From a checkpoint of a small mixture-of-experts model trained on Wikipedia.
Size: 10 layers, width 128, vocabulary 7648, 10M parameters.
Experts: 12 experts in each of 9 layers, a sigmoid router.
Below are experts of layer 7 (counted from 0) of a mixture-of-experts language model. Rows are named router (the router's row for the expert), up (a neuron's input weights, with its number) and show model dimensions 0-127. Each number is 50 + 12 x the weight over its row's rms, rounded and kept within 0 to 99.
Before each expert's rows: "gets" lists some tokens that make up at least twice as much of what it gets as of all text. This comes from a sample of Wikipedia text that the model never trained on. Tokens count by the router's weight.

# expert 11
gets: " ", "k", "l", "b", "p", "z"
router:74 48 60 47 49 53 58 74 49 45 62 43 46 51 49 61 35 60 68 62 37 49 54 22 24 52 53 50 49 31 68 58 44 51 52 59 35 48 29 47 39 58 53 70 46 36 55 52 52 65 49 63 68 43 50 35 53 47 68 26 49 33 36 38 59 51 70 66 56 70 54 47 62 36 50 69 64 63 40 58 46 56 43 52 49 27 58 54 43 45 61 46 30 48 48 41 73 46 37 53 47 46 49 49 54 54 24 49 49 42 72 42 17 41 50 43 41 64 61 44 75 48 42 47 33 53 55 24
up0:53 54 50 66 65 57 64 54 39 55 47 50 44 59 60 45 47 49 63 49 61 58 37 68 42 56 52 26 43 54 55 59 69 75 59 26 35 64 47 42 44 65 37 53 79 34 44 65 49 54 49 50 47 47 49 58 57 45 27 64 77 42 40 38 48 58 67 59 42 58 69 37 41 29 66 49 39 48 38 48 45 49 73 58 38 27 76 57 51 66 36 36 68 53 48 53 67 33 54 52 49 58 66 39 37 76 34 39 58 64 58 40 28 29 64 48 50 50 53 56 36 49 40 44 38 55 59 55
up1:60 53 53 46 41 33 54 49 65 55 41 61 35 61 50 41 56 65 42 70 47 54 66 54 78 36 23 31 43 51 39 46 57 38 35 45 30 59 34 83 48 54 40 49 32 56 56 60 40 33 39 55 51 43 46 55 42 42 65 42 61 48 60 23 63 31 58 47 28 68 52 60 68 44 40 71 70 55 55 42 71 44 57 62 45 43 47 65 46 50 43 32 48 51 53 44 79 41 49 74 61 51 43 50 34 49 59 52 65 65 65 28 48 37 60 43 43 64 49 45 32 58 47 48 47 41 37 46
up2:65 31 46 42 54 72 60 62 67 54 39 58 39 47 65 40 47 47 52 33 50 44 69 64 48 37 49 40 44 44 53 58 58 41 54 55 25 50 28 51 70 40 46 79 59 40 62 54 66 46 31 48 69 48 51 58 46 75 57 49 62 53 59 44 70 43 45 49 52 50 62 42 57 47 71 47 62 33 30 40 44 42 62 61 18 27 47 39 71 39 69 62 38 46 68 51 42 45 28 55 47 49 61 35 56 47 39 69 37 60 55 58 40 49 58 40 55 75 45 50 47 55 35 61 28 65 45 39
up3:59 65 46 53 58 41 68 52 69 47 40 53 61 45 33 48 42 23 75 61 51 45 48 56 43 37 58 45 48 57 36 61 74 48 29 36 58 58 50 34 63 46 61 62 50 41 50 58 53 51 36 58 30 43 29 48 64 50 43 47 47 54 50 40 73 31 42 25 40 71 70 50 54 49 57 61 54 49 52 54 47 51 70 52 41 38 59 45 62 61 60 44 72 49 12 51 58 35 55 45 60 50 37 35 66 57 62 58 43 60 36 53 34 49 58 51 43 62 69 33 56 42 47 48 35 90 43 40
up4:35 76 32 51 47 43 62 51 58 62 35 60 52 52 36 53 51 66 57 61 52 38 40 44 43 41 45 49 45 49 39 58 48 67 48 50 39 57 18 51 46 68 45 36 39 46 72 54 29 34 68 73 64 45 50 54 65 55 50 41 39 44 62 32 62 56 52 56 59 51 52 46 52 53 43 36 70 49 29 42 50 69 47 50 43 58 51 49 82 62 67 30 51 33 34 55 78 28 33 53 57 65 49 49 60 57 37 31 51 67 50 69 37 44 47 64 61 41 47 60 74 50 46 21 56 42 56 46

# expert 10
gets: " the", " a", " to", " was", " and", " is"
router:40 29 57 59 34 39 52 54 44 84 61 20 52 81 42 44 52 43 56 36 66 50 48 55 58 52 36 35 44 39 47 51 62 53 38 51 37 36 57 55 43 33 69 69 58 24 54 38 68 38 62 45 52 37 62 50 69 55 47 35 47 61 52 61 49 60 48 42 67 55 54 45 51 48 64 56 36 62 49 47 63 50 72 60 60 41 45 47 59 67 67 54 60 71 32 66 42 51 50 54 56 39 36 37 18 44 54 57 65 64 52 40 34 32 48 41 45 57 32 55 40 43 70 34 65 55 47 43
up0:51 50 28 42 60 54 51 59 53 64 38 67 43 66 54 40 69 54 59 78 43 38 57 52 34 50 48 48 46 58 36 63 40 52 49 48 61 40 63 65 67 43 50 77 64 50 57 60 62 44 44 51 56 33 38 35 56 63 59 37 59 51 65 45 55 50 70 56 31 60 66 35 69 47 64 63 62 47 36 48 38 57 77 63 59 25 51 37 55 71 56 33 38 53 51 57 57 51 56 72 85 35 58 48 51 68 48 48 42 59 43 28 44 32 52 32 64 47 44 29 57 68 58 64 44 52 47 55
up1:40 48 57 67 38 69 64 58 55 51 26 51 45 40 51 48 45 67 54 58 56 41 43 48 48 28 37 68 39 55 49 60 39 51 27 57 39 51 47 65 66 50 28 66 51 42 53 44 64 75 49 52 70 27 33 64 66 52 45 34 71 40 51 28 54 60 70 74 39 75 45 58 40 57 70 69 50 60 50 59 55 55 65 72 43 24 48 51 48 37 53 28 55 48 58 58 45 62 33 66 54 48 55 29 42 61 48 51 66 62 34 50 42 57 51 46 65 39 38 55 43 51 31 44 51 46 44 59
up2:25 50 59 64 54 51 39 37 55 50 39 51 30 52 45 53 57 67 63 43 60 35 34 41 53 46 41 53 35 73 53 46 44 32 57 62 44 39 42 49 54 87 60 56 55 45 47 51 51 44 43 42 55 58 44 33 37 45 46 39 45 58 61 53 46 70 56 47 39 49 69 45 39 58 70 65 53 43 42 41 38 68 62 59 23 52 57 51 68 58 49 51 72 38 30 65 43 34 45 63 54 54 68 32 74 42 53 31 48 54 62 64 57 44 59 38 51 63 43 85 43 48 36 72 52 26 33 45
up3:59 60 34 36 49 35 42 06 58 74 46 62 38 30 60 58 25 39 62 39 48 53 55 45 51 49 57 46 53 70 43 58 65 47 33 57 54 38 48 47 42 64 42 62 56 62 50 51 52 48 56 41 65 49 40 55 67 49 24 40 45 41 54 33 50 67 55 58 54 67 49 39 51 63 56 64 34 47 30 40 65 51 53 56 56 45 49 47 45 24 46 33 56 44 36 68 44 31 59 75 46 48 35 56 59 56 76 53 50 50 43 54 35 53 60 30 59 66 58 49 31 49 62 71 41 50 25 58
up4:52 71 44 71 44 59 62 43 76 51 56 50 44 49 45 32 67 40 59 52 54 38 45 42 69 66 52 65 40 48 54 54 46 53 28 40 61 54 36 47 50 60 61 59 26 37 70 58 51 54 47 47 52 58 46 62 60 58 50 18 49 49 61 28 46 38 58 52 55 50 46 25 20 69 69 39 60 48 34 67 50 63 47 59 52 33 42 64 34 59 67 55 28 54 56 56 58 42 55 51 34 55 67 60 61 42 49 58 55 69 78 47 24 51 43 53 44 34 60 24 39 50 56 59 48 39 62 45

# expert 8
gets: "-", " |\n", "\n", ".\n\n", "|", " \""
router:47 55 40 44 39 24 42 59 33 52 42 90 60 60 59 43 42 61 34 58 46 45 46 48 50 40 54 57 58 54 46 38 51 65 74 67 67 45 51 65 63 61 60 58 76 64 61 50 32 47 64 52 47 54 59 34 57 39 54 49 52 44 44 47 46 50 60 33 57 63 31 47 70 38 43 46 51 51 60 52 57 62 48 40 59 74 54 30 44 35 46 71 53 66 87 51 34 55 46 42 57 58 48 47 49 38 59 36 49 52 47 66 66 59 17 71 54 54 54 43 35 33 38 43 58 28 49 56
up0:57 41 42 49 67 76 46 35 66 55 59 59 38 57 75 59 52 64 72 56 55 42 51 47 44 57 39 50 31 49 36 43 46 55 59 51 50 55 47 53 53 61 50 41 59 72 71 70 50 29 42 57 63 44 54 36 68 63 67 62 38 35 45 68 57 61 64 50 35 78 64 42 56 19 63 39 65 55 36 47 40 62 65 55 43 32 74 61 53 35 49 30 56 67 54 65 45 47 45 46 49 46 28 31 54 32 41 63 44 45 48 57 47 40 64 59 37 67 41 43 45 57 44 65 63 45 50 33
up1:64 28 36 54 79 36 57 46 44 50 48 71 48 47 80 31 50 70 60 56 64 49 45 42 51 50 54 83 43 41 42 68 62 66 51 56 36 47 50 54 72 68 58 53 59 70 56 59 65 47 53 42 44 45 59 59 65 56 31 60 66 38 47 57 35 31 58 44 49 65 59 41 48 40 57 39 48 64 68 57 45 64 47 30 39 44 61 42 59 35 34 71 53 72 60 72 45 46 61 75 50 29 54 60 25 41 45 42 51 58 31 52 57 59 57 49 50 53 62 57 41 58 34 45 45 44 46 43
up2:63 38 44 52 66 63 54 56 65 44 53 40 39 40 76 37 42 31 57 44 51 25 40 49 36 57 56 53 28 41 24 47 38 52 38 59 58 70 61 63 64 55 37 51 57 45 61 66 59 48 36 53 78 50 59 39 66 49 41 38 70 46 34 39 53 57 58 54 43 54 63 26 66 45 51 47 45 59 45 58 53 69 77 55 42 33 61 54 46 40 52 34 55 49 47 72 40 41 38 56 49 53 52 47 54 68 75 59 66 44 64 23 43 51 50 51 83 60 48 45 55 53 36 35 41 39 35 42
up3:57 47 43 71 45 44 54 46 47 64 47 52 48 48 50 39 72 47 74 55 66 48 68 55 38 45 39 28 39 42 52 71 53 44 43 34 44 44 25 45 61 53 41 57 46 50 64 70 63 55 53 38 57 37 45 59 60 51 59 52 49 32 49 42 43 43 60 52 51 47 75 32 32 62 49 59 49 49 28 50 55 32 53 44 61 42 87 63 65 52 37 47 72 45 58 54 62 27 75 63 49 48 49 45 68 81 54 56 46 54 61 24 60 46 49 42 54 49 29 54 26 55 25 43 42 49 45 41
up4:50 47 56 64 54 33 46 45 55 39 48 50 39 56 86 40 55 78 63 41 47 51 53 74 59 46 64 43 39 52 38 48 70 63 41 59 57 44 55 50 56 54 46 48 46 62 68 65 47 30 42 58 66 43 45 55 78 52 47 45 49 47 41 55 51 59 61 51 22 47 67 01 55 52 51 50 56 48 21 43 50 48 64 55 63 50 50 60 55 35 44 53 36 45 51 56 33 48 78 71 46 67 53 34 56 71 48 62 57 52 52 27 48 43 59 58 52 48 35 48 52 54 64 56 41 36 49 27

# expert 6
gets: " in", "20", "19", " of", " on", " for"
router:64 56 31 49 63 53 47 63 41 52 58 48 47 59 32 45 48 29 61 57 62 74 65 49 53 52 39 56 55 15 58 37 39 46 38 45 54 42 54 48 61 29 37 48 59 35 40 41 55 65 44 46 38 48 55 34 36 50 65 63 47 47 49 74 58 32 61 55 19 53 59 49 47 52 47 53 43 53 69 59 47 63 49 65 60 39 61 58 27 29 22 46 29 50 54 37 53 43 48 60 54 78 48 42 47 31 49 66 35 44 39 82 46 63 48 70 64 48 60 45 40 53 29 55 60 50 41 52
up0:56 50 51 53 59 48 51 39 56 51 34 57 36 71 57 38 55 41 59 56 45 46 51 48 62 67 64 41 56 47 41 51 60 49 45 43 34 38 50 35 62 42 59 62 54 60 56 50 55 63 19 44 40 43 38 62 57 52 56 59 78 50 59 52 58 42 50 71 30 76 49 44 19 52 36 67 49 52 18 40 57 42 48 43 44 43 72 37 47 25 38 32 52 64 67 63 33 74 61 53 50 66 36 46 43 46 48 54 63 57 54 51 26 61 78 53 52 65 52 54 53 63 22 46 32 51 43 47
up1:52 50 60 48 60 58 52 58 61 67 25 43 52 57 66 41 44 51 54 48 77 37 52 60 55 29 61 59 48 23 46 28 52 47 44 67 35 62 49 51 59 56 53 55 52 54 49 55 52 27 48 47 69 47 57 60 63 63 43 31 42 40 57 52 59 40 62 57 19 48 43 33 32 51 45 37 61 65 31 70 40 58 59 60 26 49 62 60 67 57 28 42 56 58 59 55 50 37 46 85 66 37 68 42 55 52 53 55 54 49 37 38 28 23 62 46 45 59 56 58 49 58 40 55 26 50 32 48
up2:32 68 61 61 53 66 68 46 54 49 55 36 51 61 60 56 69 56 43 52 62 44 53 46 52 64 63 32 53 56 56 49 36 67 37 41 27 41 57 71 54 62 65 34 59 46 46 54 52 34 37 53 68 43 55 28 80 55 51 60 52 30 45 50 67 66 28 46 50 50 68 28 42 40 53 55 40 44 45 47 75 64 43 63 39 39 75 41 49 54 47 56 71 69 46 82 48 53 52 50 64 59 58 25 61 55 50 68 56 56 34 54 57 40 52 47 62 63 50 63 49 60 35 63 35 59 32 49
up3:51 92 37 58 55 55 60 46 57 70 29 57 31 70 56 60 73 67 61 62 36 56 48 35 55 56 43 35 39 50 47 44 69 49 42 52 38 40 31 57 63 71 29 47 38 54 53 56 36 33 42 44 46 61 60 45 66 69 49 56 69 51 57 55 73 54 58 70 42 61 65 39 47 30 61 57 46 42 58 39 49 64 68 39 52 32 45 56 49 41 28 36 44 54 38 56 63 38 51 67 37 42 33 73 53 69 51 69 59 47 49 56 48 54 45 60 45 66 39 41 46 58 44 47 61 53 43 59
up4:43 54 16 70 48 45 49 47 57 79 47 44 61 64 51 20 57 73 78 63 49 37 39 32 26 64 38 54 47 60 55 46 50 44 39 60 41 57 23 47 48 72 48 44 40 48 44 58 67 47 50 61 58 57 30 44 76 56 50 38 54 58 52 67 47 48 29 53 25 44 43 35 54 53 65 66 31 42 41 52 45 58 60 50 56 58 58 50 43 45 55 65 45 39 43 58 67 24 61 56 62 48 38 33 50 39 34 51 43 55 71 52 59 61 49 63 55 66 52 61 51 50 57 36 47 39 40 33

# expert 5
gets: "|", " |", ",", " The", "The", "="
router:30 31 56 67 60 57 69 31 57 54 59 43 26 37 37 66 57 25 40 42 61 41 36 56 49 38 70 39 42 60 45 66 60 51 64 35 50 43 43 66 55 52 64 47 43 41 69 49 72 69 38 49 57 34 37 61 45 38 62 35 51 41 54 54 65 51 55 57 57 43 44 58 49 37 36 33 65 36 66 64 56 34 56 39 27 41 64 58 44 52 37 42 48 64 38 52 62 61 51 53 52 39 43 53 47 47 51 70 64 52 52 42 35 60 51 41 66 14 51 50 70 64 53 67 38 58 26 67
up0:70 63 46 46 46 68 54 49 46 70 70 48 15 65 59 44 44 63 66 74 40 45 39 36 55 61 39 52 53 33 53 51 48 24 53 68 75 49 28 70 37 74 39 58 47 35 50 69 50 46 51 65 61 52 64 70 45 70 56 56 34 41 55 47 56 54 63 54 32 45 63 58 32 65 68 69 56 55 56 68 52 47 63 39 33 42 52 41 43 50 53 64 49 43 38 74 39 47 58 52 66 43 44 47 40 48 53 62 52 47 48 61 62 68 58 63 52 70 42 57 51 71 39 46 43 46 39 54
up1:46 35 60 67 62 42 68 72 56 54 46 49 46 48 58 72 49 58 57 32 57 32 46 62 37 43 49 55 51 49 31 56 36 42 36 45 23 60 43 48 47 58 33 53 54 38 55 57 50 66 52 43 68 38 40 37 44 59 55 36 52 57 40 62 45 32 65 59 59 54 59 41 59 25 56 40 64 28 31 53 28 60 51 47 43 49 65 65 49 42 55 34 53 42 25 58 80 33 48 70 54 46 42 50 61 51 80 48 62 47 41 24 49 31 41 62 60 39 45 45 50 65 60 73 71 55 47 49
up2:42 71 59 49 42 55 56 41 49 61 36 60 47 72 71 47 39 55 51 53 53 54 70 48 55 53 59 68 57 48 47 66 57 44 49 88 56 37 45 54 66 54 35 53 39 64 63 60 45 43 46 15 70 24 56 44 64 56 43 63 66 61 53 41 72 49 40 47 45 58 46 43 68 56 36 44 63 39 34 58 35 56 69 69 36 58 71 64 64 66 41 49 49 58 33 54 63 50 71 70 51 50 52 67 45 51 53 38 42 71 45 70 55 50 66 33 55 56 64 69 52 57 53 34 42 56 45 54
up3:43 57 61 54 53 38 59 46 41 82 42 49 31 64 67 61 71 45 61 63 50 40 31 48 66 54 48 35 47 59 57 38 52 53 34 81 67 46 25 62 49 51 58 43 44 57 49 59 43 34 47 58 70 56 61 47 50 49 36 76 53 35 63 70 63 54 43 35 59 51 46 40 38 57 73 39 69 54 57 54 51 62 73 59 33 53 59 51 49 45 42 55 59 51 37 52 56 60 65 49 57 28 54 44 34 35 41 67 42 42 49 64 49 48 58 17 56 58 53 54 65 76 46 47 30 41 59 33
up4:55 60 48 57 70 56 65 35 84 43 28 38 51 35 51 53 70 42 47 38 69 36 55 71 56 47 44 38 38 42 44 63 49 46 61 40 39 49 58 66 58 54 62 63 43 53 56 42 63 55 46 42 67 45 43 32 49 58 33 46 48 46 32 67 54 42 48 79 50 71 57 40 44 43 45 57 40 56 35 56 46 49 67 43 53 44 53 47 67 45 55 41 73 63 40 50 67 55 53 77 43 27 38 58 40 45 45 52 55 52 38 15 38 57 71 56 51 56 44 55 49 69 24 65 26 51 36 44

# expert 2
gets: ",", " of", "–", "ed", "en", " St"
router:35 54 46 49 54 48 58 54 55 47 54 47 56 25 45 66 63 57 48 45 40 68 40 60 40 53 26 40 47 60 38 38 35 41 59 47 63 62 60 51 49 47 45 46 44 39 44 50 35 62 46 61 35 59 45 59 60 32 55 61 61 36 38 31 66 56 48 80 39 51 48 50 18 43 57 22 45 39 62 71 36 31 76 26 41 49 40 56 59 39 74 65 54 45 26 57 48 44 57 54 72 45 35 58 53 49 47 36 74 63 85 49 61 50 49 52 49 61 37 45 53 65 52 44 46 43 41 57
up0:40 56 38 56 49 67 68 49 58 57 34 52 35 57 47 50 70 51 70 48 44 51 68 48 61 14 58 43 38 49 22 50 40 71 24 47 48 53 36 61 49 58 51 74 56 49 52 59 53 56 33 43 68 41 47 60 49 45 46 55 46 53 32 51 69 50 48 57 47 57 70 39 53 45 59 42 45 33 59 73 52 44 71 55 57 39 62 50 46 27 52 43 62 51 60 52 62 25 53 52 53 57 44 59 23 43 53 46 65 65 72 59 38 34 61 52 72 17 59 58 53 55 61 39 60 32 49 39
up1:45 38 50 65 68 70 27 48 52 52 34 44 48 50 58 60 61 48 57 59 54 44 54 58 50 38 46 59 48 43 37 31 44 62 45 49 59 78 57 48 53 61 60 44 36 36 72 67 37 66 43 50 37 55 44 68 46 54 69 57 51 32 33 70 35 63 49 43 31 63 60 41 41 65 43 48 23 27 48 46 64 71 49 65 69 31 57 38 59 54 42 45 60 46 25 67 52 32 54 77 49 49 58 30 65 52 50 38 70 72 58 49 46 33 41 59 41 46 49 39 45 50 27 50 55 57 45 41
up2:47 62 31 65 65 31 67 52 60 71 51 37 60 57 63 67 64 58 52 55 43 56 30 60 40 68 45 66 47 57 53 52 59 46 60 52 58 66 54 56 67 47 54 42 36 42 70 67 31 56 61 52 44 64 50 64 49 69 56 59 49 50 36 46 55 63 57 71 62 43 55 62 26 35 44 39 52 32 45 53 40 54 66 20 42 37 41 43 50 76 54 52 63 76 52 56 49 46 79 50 55 68 24 46 61 38 45 48 60 61 67 43 44 36 49 43 52 75 65 63 46 56 35 50 56 46 45 32
up3:47 61 64 57 47 41 31 33 52 58 37 68 36 63 48 39 68 47 56 38 58 51 73 57 59 48 63 50 43 38 41 66 30 43 51 34 62 47 42 58 44 56 50 75 26 27 63 55 48 58 57 41 46 54 57 59 59 48 56 50 38 59 55 60 60 39 53 38 60 37 60 31 35 76 72 32 58 37 55 68 51 66 59 38 27 59 54 65 58 39 44 22 63 57 36 64 60 24 69 62 71 63 49 49 64 62 43 56 43 47 72 59 55 41 45 56 49 37 59 53 68 54 47 51 63 35 49 58
up4:42 55 47 43 63 50 58 57 58 52 46 42 63 69 50 53 66 85 67 41 44 34 66 49 56 58 37 44 45 36 50 35 63 53 36 45 38 41 55 50 35 63 29 39 27 62 77 64 35 34 61 40 55 55 57 64 60 51 55 55 50 59 30 60 67 50 72 62 50 72 42 36 34 48 54 38 51 42 63 39 62 37 63 37 50 36 52 50 65 52 54 44 73 49 44 51 55 42 31 63 53 53 33 42 50 64 32 80 51 53 58 16 44 61 59 52 43 56 68 48 59 63 50 52 43 69 37 55

# expert 7
gets: " |", " N", " K", " T", " P", " B"
router:57 48 54 67 40 46 18 40 53 38 55 78 61 50 56 19 39 59 45 45 51 62 48 52 52 40 53 58 78 63 61 26 50 49 48 46 50 49 65 46 54 55 38 29 48 55 47 47 47 50 69 74 50 85 63 30 48 50 35 47 43 44 55 41 20 41 52 39 44 40 36 50 51 53 41 49 35 57 43 42 62 61 47 45 47 39 40 44 49 38 51 50 52 32 66 43 31 47 43 34 47 57 50 55 58 46 58 47 23 35 41 61 63 43 48 69 31 52 45 28 25 35 61 47 65 42 48 68
up35:47 52 34 67 68 51 50 51 55 52 27 66 43 59 84 63 58 62 62 65 56 41 43 53 35 48 61 42 38 38 22 47 52 41 53 59 36 49 55 48 65 47 41 48 41 70 43 64 61 60 45 54 61 54 31 58 56 48 28 50 33 31 31 48 62 57 80 53 28 79 64 45 65 54 51 51 39 59 36 36 34 59 54 82 47 46 63 60 72 55 59 45 57 61 46 61 52 44 64 60 57 38 40 32 43 57 45 73 41 53 73 50 45 45 65 38 45 49 61 52 40 51 48 41 49 44 40 55
up36:75 73 43 42 68 40 71 30 65 63 47 31 23 82 52 63 60 52 49 54 56 43 53 46 64 40 47 40 41 52 51 49 54 66 47 54 36 64 40 52 51 45 72 41 46 34 76 60 60 35 28 45 61 50 34 52 59 58 43 40 68 25 48 59 71 44 54 68 51 57 44 36 67 39 47 71 34 49 46 50 49 49 54 67 39 39 60 42 63 60 48 48 54 38 39 51 64 60 58 57 68 44 20 36 48 71 39 57 61 49 64 36 50 51 53 38 67 59 64 45 43 53 42 57 39 45 44 48
up37:42 51 34 54 46 66 68 39 78 60 45 66 56 49 78 24 59 51 46 58 67 59 49 69 66 41 43 48 54 39 36 58 51 56 49 21 50 50 40 60 57 47 50 56 43 53 73 54 45 30 42 53 48 53 53 63 62 53 38 41 56 41 65 64 60 49 48 69 19 72 50 31 44 55 43 39 13 42 45 59 51 45 39 47 56 56 62 42 63 52 47 38 59 42 47 58 52 46 52 55 48 44 71 49 46 63 73 45 44 52 52 37 58 64 55 65 61 20 34 62 42 64 25 47 45 39 36 41
up38:68 79 46 61 57 64 58 35 51 63 38 31 30 64 55 48 63 49 46 87 45 48 58 60 59 41 44 55 51 39 47 47 43 37 31 79 34 66 38 68 63 53 58 52 28 62 45 69 38 59 38 36 48 55 39 47 62 51 54 45 47 57 32 50 45 50 71 41 26 70 68 53 50 48 59 73 33 59 31 54 58 40 57 49 28 37 49 50 62 73 53 41 45 52 44 48 62 38 65 54 58 33 43 53 34 61 61 59 52 63 63 42 43 52 61 42 50 50 47 47 56 72 49 61 60 43 35 49
up39:74 57 48 53 54 37 61 38 61 50 53 44 35 80 49 53 55 45 67 69 68 32 44 23 45 50 66 36 50 43 52 59 25 57 39 58 44 43 34 66 62 67 63 65 40 43 50 59 54 73 48 43 49 49 48 54 37 50 59 26 45 29 53 42 59 61 54 39 40 51 72 49 52 35 58 55 22 52 39 68 58 67 50 58 38 47 48 57 72 63 45 29 50 65 37 51 59 38 64 69 60 36 44 54 39 61 43 53 53 52 61 45 32 41 50 46 48 68 60 57 48 63 36 42 31 30 40 30

# expert 0
gets: " |", " (", ")", " -", "\"", " f"
router:54 47 50 67 37 45 21 41 53 41 56 81 60 52 53 20 43 63 45 45 51 61 51 58 54 40 52 59 79 60 61 25 49 48 53 43 51 48 65 47 52 54 39 29 48 54 45 43 46 48 67 72 48 87 63 32 46 48 32 45 42 45 58 42 21 39 50 41 41 39 35 54 50 57 38 50 41 61 48 42 61 60 48 43 47 41 39 42 45 40 55 51 51 33 68 43 30 49 42 34 45 61 48 56 59 45 58 43 24 35 43 65 63 43 46 67 29 50 47 28 29 36 60 49 63 43 50 67
up35:43 49 39 65 48 52 46 42 58 61 48 78 51 53 68 45 52 75 56 46 65 40 57 51 43 28 31 59 51 41 33 43 45 31 31 63 39 47 45 57 30 67 35 49 68 59 51 49 40 50 54 32 54 59 40 46 56 69 31 52 60 33 37 56 67 39 49 59 44 61 52 54 34 45 48 32 57 40 44 33 61 60 44 60 34 59 65 52 51 42 54 57 71 51 50 66 63 30 69 52 46 45 44 34 53 53 81 40 53 49 69 58 39 41 43 60 52 41 51 64 09 70 51 45 31 45 41 62
up36:72 59 52 53 45 60 48 35 34 50 65 52 42 63 56 68 61 44 55 63 52 55 57 41 61 36 64 32 26 29 51 51 62 60 37 47 56 47 21 83 53 45 61 57 28 31 45 72 45 42 49 37 53 56 43 45 56 59 42 65 74 42 17 60 50 59 51 67 49 52 44 46 24 53 48 54 37 54 44 43 26 33 51 50 36 49 63 48 57 61 47 43 41 61 56 52 42 51 57 71 53 44 36 49 45 64 67 70 60 41 46 55 59 50 58 38 42 63 79 55 28 59 40 48 42 34 45 46
up37:55 67 48 45 57 59 54 51 68 70 46 52 48 40 48 36 41 54 58 59 63 51 60 41 32 28 48 32 24 26 51 42 32 42 48 57 50 78 40 57 52 71 48 66 53 32 35 61 52 58 19 33 41 39 54 45 58 48 39 52 54 47 68 80 63 45 39 39 45 64 65 39 43 69 37 42 52 47 45 59 47 46 36 51 52 45 68 47 68 67 55 60 61 65 52 73 52 43 59 50 63 24 71 43 42 53 45 43 43 56 71 55 37 50 64 60 81 49 54 47 36 52 57 41 50 36 53 45
up38:35 70 42 57 53 39 72 30 54 56 51 35 43 76 62 63 55 59 63 57 42 24 33 42 39 47 48 44 40 54 42 40 42 48 44 60 43 56 50 49 57 59 45 43 62 49 44 72 37 28 40 49 57 65 48 38 66 58 41 44 50 33 59 66 50 57 62 44 32 53 63 39 43 61 43 58 53 63 31 41 46 47 63 59 30 52 50 67 59 65 57 36 60 63 19 61 50 39 69 59 71 47 26 47 72 57 43 45 53 75 64 61 56 55 52 31 57 72 62 53 47 60 46 55 46 53 20 58
up39:57 36 65 63 76 57 51 37 50 72 55 63 37 51 47 38 59 64 63 69 76 25 47 55 50 48 42 63 37 37 36 45 48 30 58 46 63 61 65 44 74 38 33 59 75 63 54 67 52 58 62 48 60 40 53 55 62 55 38 52 41 35 46 39 54 63 47 43 56 53 64 49 58 50 51 61 73 56 15 31 36 56 59 49 28 46 61 74 70 45 55 34 51 57 44 77 63 59 51 59 46 49 51 52 75 52 51 43 53 61 54 70 46 40 51 41 44 49 50 59 63 66 49 58 55 40 54 55

# expert 4
gets: ".", "\n", " |\n", "\n\n", ").", "ra"
router:39 51 64 31 35 65 60 57 43 27 39 36 60 59 54 32 61 44 50 47 60 45 55 31 62 61 42 57 41 59 42 48 63 60 35 36 59 59 25 52 50 35 48 50 45 56 38 55 56 40 54 42 37 33 27 71 53 72 16 40 45 65 81 47 47 72 52 56 50 52 55 58 46 61 65 77 36 39 60 34 58 34 44 46 60 65 46 64 60 42 51 46 48 39 33 61 51 33 54 53 49 53 43 62 49 59 55 35 53 53 47 33 70 53 53 56 55 44 54 54 65 55 46 63 60 66 86 61
up0:55 34 38 58 47 54 49 39 60 55 57 45 56 79 30 31 55 35 64 65 45 41 51 54 38 54 62 73 46 44 46 62 34 36 52 55 47 57 63 32 42 49 68 55 60 49 54 71 49 71 38 50 35 45 25 73 52 63 36 47 60 63 53 40 42 46 51 62 26 71 53 54 71 31 67 71 59 59 64 55 47 58 78 47 37 51 52 36 72 43 38 59 44 54 35 84 53 51 41 48 57 35 47 42 47 64 41 66 67 54 53 39 61 36 51 49 47 47 33 47 43 52 58 42 34 55 61 59
up1:49 50 45 69 77 30 61 53 56 44 46 33 53 49 52 57 45 57 54 59 46 38 43 55 58 53 73 56 45 27 35 65 50 47 44 34 49 30 55 43 51 57 57 79 44 61 59 58 66 32 60 42 57 60 35 56 56 66 47 51 67 42 59 60 45 60 55 24 38 47 46 41 34 20 62 50 45 30 60 23 64 52 61 39 46 49 64 65 62 55 47 39 51 62 26 63 72 42 45 47 56 56 65 60 63 58 35 61 72 26 39 62 44 54 59 41 49 41 73 66 49 44 39 39 45 63 44 59
up2:62 67 48 48 58 44 58 54 36 54 33 46 43 47 63 44 32 46 44 55 41 38 51 23 73 24 57 75 37 63 50 46 53 41 47 46 25 64 36 46 53 59 46 51 49 43 45 69 75 46 42 56 64 61 56 56 38 49 29 23 55 53 59 44 53 67 60 40 08 52 49 53 52 37 47 68 42 55 57 36 58 54 66 54 35 61 57 59 64 46 59 54 68 65 48 54 39 34 71 50 61 39 42 61 60 71 50 54 50 67 36 39 54 44 37 59 58 61 66 54 58 68 39 54 35 63 44 34
up3:34 46 44 47 61 39 70 35 62 60 27 58 58 72 55 24 39 62 75 48 65 46 44 38 49 47 70 48 27 43 45 65 59 44 58 56 46 42 49 33 55 55 62 48 36 39 50 56 36 28 32 56 40 47 58 57 37 69 36 53 45 45 60 36 53 62 44 48 54 69 55 39 53 20 50 73 49 37 51 32 62 47 39 75 44 46 59 56 71 62 61 42 58 48 51 75 49 37 66 58 70 54 40 66 32 42 67 50 41 59 63 40 62 54 49 39 50 60 43 69 51 62 60 60 63 35 56 42
up4:34 40 50 53 55 41 55 53 49 50 48 47 44 44 56 36 75 26 62 59 72 34 68 42 65 28 60 49 34 49 36 59 42 65 48 63 38 52 34 37 56 33 58 60 43 61 41 68 51 53 55 20 35 43 33 84 51 41 47 47 44 48 65 61 58 72 68 53 13 65 67 59 50 51 72 46 67 56 58 51 61 48 57 41 49 45 46 43 55 46 40 43 37 63 39 52 42 58 49 46 66 47 27 70 39 34 35 75 63 50 54 54 55 49 36 39 39 50 44 55 61 56 57 64 54 49 55 48